From a checkpoint of a small mixture-of-experts model trained on Wikipedia.
Training: a variant of Adam for the experts, 7895 steps.
Below are experts of layer 7 (counted from 0) of a mixture-of-experts language model. Rows are named router (the router's row for the expert) and show model dimensions 192-255. Each number is 50 + 10 x the weight over its row's rms, rounded and kept within 0 to 99.
After each expert's rows: "gets" lists some tokens that make up at least twice as much of what it gets as of all text. This comes from a sample of Wikipedia text that the model never trained on. Tokens count by the router's weight.

# expert 17
router:43 40 49 59 57 42 38 40 57 69 65 29 60 46 58 53 52 59 57 56 56 63 42 70 41 57 28 56 52 41 65 46 48 52 41 45 28 34 38 62 46 65 50 31 41 55 43 39 61 46 70 54 63 45 55 60 42 42 37 47 43 64 51 59
gets: "0", "1", "9", "2", "8", "6"

# expert 38
router:33 42 31 49 43 46 51 36 40 47 28 40 51 56 29 44 54 32 48 64 45 58 33 53 40 48 39 43 61 51 31 36 56 55 58 59 43 40 59 54 44 63 58 58 70 40 78 46 55 68 58 62 39 57 61 39 49 64 49 43 51 66 28 41
gets: "3", "0", "2", "4", "9", "5"

# expert 36
router:38 59 52 61 24 47 53 47 46 39 49 48 51 43 36 44 49 43 41 51 56 45 45 54 65 26 47 51 53 54 52 41 33 55 63 47 56 45 44 48 50 65 46 42 43 59 49 77 49 45 56 57 55 43 66 30 51 50 51 66 42 47 63 32
gets: " ", "1", "2", "3", " −", "S"

# expert 43
router:36 62 55 49 61 47 47 49 45 40 39 53 49 41 39 49 51 52 52 45 46 50 41 40 58 55 31 60 56 54 34 40 75 55 62 60 45 52 49 70 45 60 59 30 71 58 65 59 65 57 56 52 30 57 62 64 60 47 49 56 51 28 53 41
gets: " ", "1", "–", "2", " sp", " $"

# expert 34
router:29 43 53 45 62 40 45 47 58 21 59 42 55 49 46 53 43 57 54 55 47 63 44 56 45 44 61 53 61 72 53 38 50 60 50 42 70 34 44 52 37 36 44 54 43 34 33 42 49 55 58 49 60 59 64 51 53 45 57 63 37 63 59 25
gets: ",", "9", "8", " States", " York", " United"

# expert 44
router:54 64 51 53 44 34 56 58 56 48 38 39 44 32 35 34 49 59 41 54 48 32 52 41 51 56 61 53 62 42 62 40 48 46 65 60 59 48 59 41 49 44 48 59 55 49 51 51 40 39 49 71 49 56 57 47 38 50 66 49 55 42 66 33
gets: " |", " ", ";", " (", " /", "–"

# expert 30
router:45 48 29 61 33 37 50 63 47 54 54 39 39 47 47 58 71 53 39 61 57 52 34 47 38 51 63 54 57 57 40 60 38 58 59 54 44 46 62 37 56 37 60 48 60 52 70 49 55 56 33 56 46 66 41 39 62 58 60 35 60 47 48 29
gets: " |", ";", " as", ":", " a", " —;"

# expert 32
router:51 45 52 53 53 38 49 35 26 66 66 47 57 43 72 39 44 37 57 44 40 51 42 43 45 56 55 52 43 51 44 59 35 55 48 49 50 36 63 41 35 44 47 52 39 49 43 42 58 33 67 51 61 50 63 47 29 38 40 55 35 59 28 55
gets: ",", ")", "2", "0", "6", " that"

# expert 0
router:56 64 65 47 52 47 49 55 59 43 70 49 54 59 68 52 59 39 63 47 53 39 50 50 53 30 53 45 45 48 37 47 57 55 64 48 37 65 41 48 58 47 31 63 68 53 31 42 49 56 47 42 52 51 46 63 53 48 60 43 49 57 52 49
gets: " ", "1", "–", " the", "-", "st"

# expert 19
router:32 34 53 34 58 53 44 55 48 34 55 51 57 42 45 53 58 41 57 41 40 59 48 59 52 39 70 47 37 49 41 52 54 53 67 45 56 36 42 57 49 59 57 46 25 65 50 31 57 33 47 51 37 48 64 40 59 46 71 60 44 75 71 54
gets: "-", ",", " was", " the", ":", " in"

# expert 1
router:74 45 43 53 55 55 58 56 61 42 52 47 55 41 40 59 40 69 33 52 65 59 64 49 61 57 56 61 40 61 71 47 59 44 48 57 57 47 60 49 54 55 48 44 61 41 59 73 31 61 47 48 42 54 58 64 55 50 64 36 70 37 30 43
gets: " a", " the", " was", " of", " as", " he"

# expert 16
router:68 54 60 44 60 51 58 44 34 57 42 51 53 32 48 63 40 56 35 24 63 64 44 32 42 65 46 63 34 45 73 68 50 50 42 48 64 47 69 66 43 62 35 56 52 60 60 60 53 67 28 36 55 40 41 48 41 47 55 56 55 61 50 52
gets: ",", " to", " and", ":", " (", "),"

# expert 3
router:51 64 55 48 64 33 62 50 61 69 70 46 42 48 60 54 53 52 45 30 60 59 48 53 37 34 47 45 62 60 55 59 71 52 50 37 57 37 42 63 49 58 33 77 47 54 46 66 44 61 33 46 62 47 33 56 41 47 45 52 67 72 63 48
gets: "\n", ".\n\n", " (", " |\n", " and", "\n\n"

# expert 25
router:62 37 58 65 28 49 50 40 50 57 59 65 57 38 57 47 53 61 51 44 43 44 43 37 44 50 65 51 46 50 47 55 48 36 53 41 53 48 49 54 53 38 50 67 30 40 63 47 52 37 61 44 66 67 61 54 60 47 31 45 61 51 45 52
gets: " ", " \"", " (", " is", "s", " not"

# expert 33
router:48 40 52 39 60 51 36 57 49 73 50 39 55 50 66 38 31 59 41 65 40 48 72 41 35 57 53 29 48 56 73 66 52 40 30 30 36 46 66 62 55 23 45 33 51 57 42 55 51 45 48 40 59 57 51 60 58 55 50 44 51 43 59 47
gets: " |", " ", "-", "|", ":", "="

# expert 23
router:63 53 33 60 50 67 45 44 46 56 52 50 46 41 49 50 52 45 44 43 50 30 68 59 55 57 66 53 50 51 52 46 55 58 50 59 40 51 60 40 35 66 63 57 62 55 48 66 58 48 67 56 48 36 74 72 49 46 56 33 49 53 53 56
gets: " ", "1", "2", "0", "4", " were"

# expert 20
router:43 48 33 45 63 61 52 47 51 59 60 46 55 63 51 49 63 43 45 52 65 41 55 43 41 53 68 29 59 75 30 52 33 41 55 40 40 51 60 44 56 51 48 42 34 49 32 38 61 71 44 44 55 70 59 49 51 59 47 49 59 62 56 45
gets: " |", "|", " •", " Total", " Location", " Country"

# expert 37
router:42 45 58 41 40 42 36 42 56 57 45 40 47 48 46 50 49 49 62 65 61 62 59 43 43 60 50 61 49 44 51 58 62 56 51 38 48 58 52 47 54 51 54 38 44 59 36 42 62 38 42 40 56 52 50 48 59 40 40 47 41 44 52 47
gets: " of", " in", " de", " John", " Mount", " at"

# expert 10
router:42 66 57 43 57 44 40 49 57 65 49 42 41 42 37 59 48 55 50 66 45 48 54 42 42 38 33 37 33 56 55 35 60 33 45 51 68 58 56 56 44 76 29 49 66 45 42 53 50 59 82 65 61 38 46 34 57 42 55 53 39 54 38 64
gets: ".", "b", "or", ".\n\n", "ar", "ir"

# expert 26
router:55 63 65 52 66 42 51 54 50 41 27 39 53 44 49 53 58 45 42 53 59 36 64 47 78 49 51 50 51 54 46 60 55 38 60 32 52 66 56 56 52 40 64 48 48 38 47 55 33 48 39 50 49 54 41 37 51 59 63 64 54 57 53 67
gets: " and", " the", " a", " to", " he", " who"

# expert 29
router:53 56 55 41 69 40 59 42 59 48 49 56 50 43 60 48 46 42 54 48 61 48 61 57 53 42 54 43 43 35 44 50 71 49 76 57 48 54 57 54 46 45 50 58 69 51 67 43 41 61 51 32 57 55 40 23 60 64 46 36 47 54 36 54
gets: " of", " with", " for", "ing", " that", " to"

# expert 13
router:53 52 54 39 39 35 35 63 43 54 61 61 47 49 57 50 55 47 52 43 46 35 49 37 51 50 60 53 69 60 62 55 25 36 49 42 43 58 52 32 65 51 40 54 16 62 35 56 55 51 35 56 61 50 51 53 45 28 51 59 43 40 60 61
gets: " |\n", " (", " C", " D", " c", " F"

# expert 31
router:59 40 29 59 53 54 48 57 39 52 62 49 52 61 44 49 52 51 47 42 46 59 67 55 41 49 50 48 62 49 51 37 49 34 33 45 38 62 44 55 66 61 48 59 50 46 60 46 53 68 52 50 44 36 58 55 60 46 52 60 57 35 36 43
gets: "o", "S", " S", " N", "e", "a"

# expert 18
router:57 49 60 52 55 45 52 57 55 52 54 46 37 37 51 52 50 44 67 40 35 50 60 37 37 39 36 35 42 47 43 47 67 46 59 65 32 57 38 71 43 58 36 56 53 59 65 32 54 40 49 69 60 39 39 55 49 56 39 65 54 46 51 43
gets: ".", ".\n\n", "|", "-", ":", " ("

# expert 9
router:47 44 53 61 52 58 70 47 53 55 49 65 65 79 63 49 54 56 61 45 56 40 64 42 52 48 39 56 47 60 60 46 64 54 60 42 56 66 46 42 55 43 60 55 39 31 41 35 48 54 50 44 49 44 53 52 49 49 49 38 39 64 55 57
gets: " the", " and", "'s", " The", " a", " his"

# expert 7
router:57 49 49 59 38 44 47 53 48 50 36 39 55 37 60 48 33 59 37 62 52 21 46 50 37 21 63 37 57 39 53 37 45 55 43 57 51 62 53 46 47 47 64 72 52 51 52 40 41 39 44 52 52 51 46 36 40 56 72 53 48 61 64 55
gets: " |", "|", " of", " and", ".", " in"

# expert 41
router:29 46 45 41 61 48 60 53 42 31 51 58 44 54 64 55 45 52 51 45 68 50 38 59 50 61 37 69 43 39 57 59 40 57 31 61 46 53 53 70 60 52 62 22 68 59 57 52 45 39 39 61 58 51 54 54 50 69 29 48 43 40 64 43
gets: "|", "-", " the", " The", " on", "'s"

# expert 14
router:47 56 49 31 55 44 62 72 59 65 52 40 58 47 46 50 75 40 53 44 39 56 76 59 56 60 53 59 48 61 45 71 64 54 49 59 46 54 47 48 45 60 59 44 30 52 33 44 50 45 30 54 42 38 49 56 49 34 67 51 39 52 48 57
gets: " of", " the", " at", " in", " for", " be"

# expert 28
router:55 58 40 58 34 54 46 45 55 36 43 61 37 70 51 48 32 44 49 42 61 50 51 46 45 42 52 63 60 42 51 53 37 54 48 29 52 65 44 53 53 56 47 62 62 45 67 48 63 56 35 51 51 48 39 54 61 29 35 31 57 45 37 59
gets: " B", " H", " R", " M", " L", " D"

# expert 15
router:42 58 59 57 29 46 49 33 53 44 52 51 51 58 60 44 44 41 56 61 36 46 58 55 41 50 53 48 38 53 53 50 43 42 41 39 62 47 39 51 50 49 40 57 57 45 33 41 63 43 49 66 51 52 68 62 49 51 49 61 43 51 57 45
gets: "\n", " in", ")\n", " In", " under", "In"

# expert 27
router:58 53 63 54 38 40 63 51 42 39 55 62 57 44 54 44 46 54 67 62 50 47 51 52 51 43 26 48 61 65 52 56 49 56 59 46 53 44 64 35 47 47 59 49 46 21 62 39 50 44 67 47 68 54 39 46 49 55 37 45 55 37 46 33
gets: " that", " it", " is", " as", "ing", " to"

# expert 12
router:75 56 38 62 42 54 39 46 33 37 50 39 56 69 51 40 36 41 44 67 71 41 43 42 61 42 57 50 53 39 38 56 33 60 57 47 46 39 37 59 56 60 66 52 61 51 45 42 51 33 55 54 58 40 64 50 38 58 67 47 41 53 45 48
gets: "0", "3", "2", "6", "4", "5"

# expert 45
router:65 41 46 31 70 55 70 38 61 55 49 44 46 42 55 48 35 56 33 57 58 34 55 60 50 51 47 48 60 16 49 58 48 58 53 44 54 44 54 55 40 39 62 51 46 58 44 50 58 40 29 38 49 46 53 55 34 53 64 45 48 44 48 41
gets: " |\n", " by", " |\n\n", "\n", "\n\n", ")\n"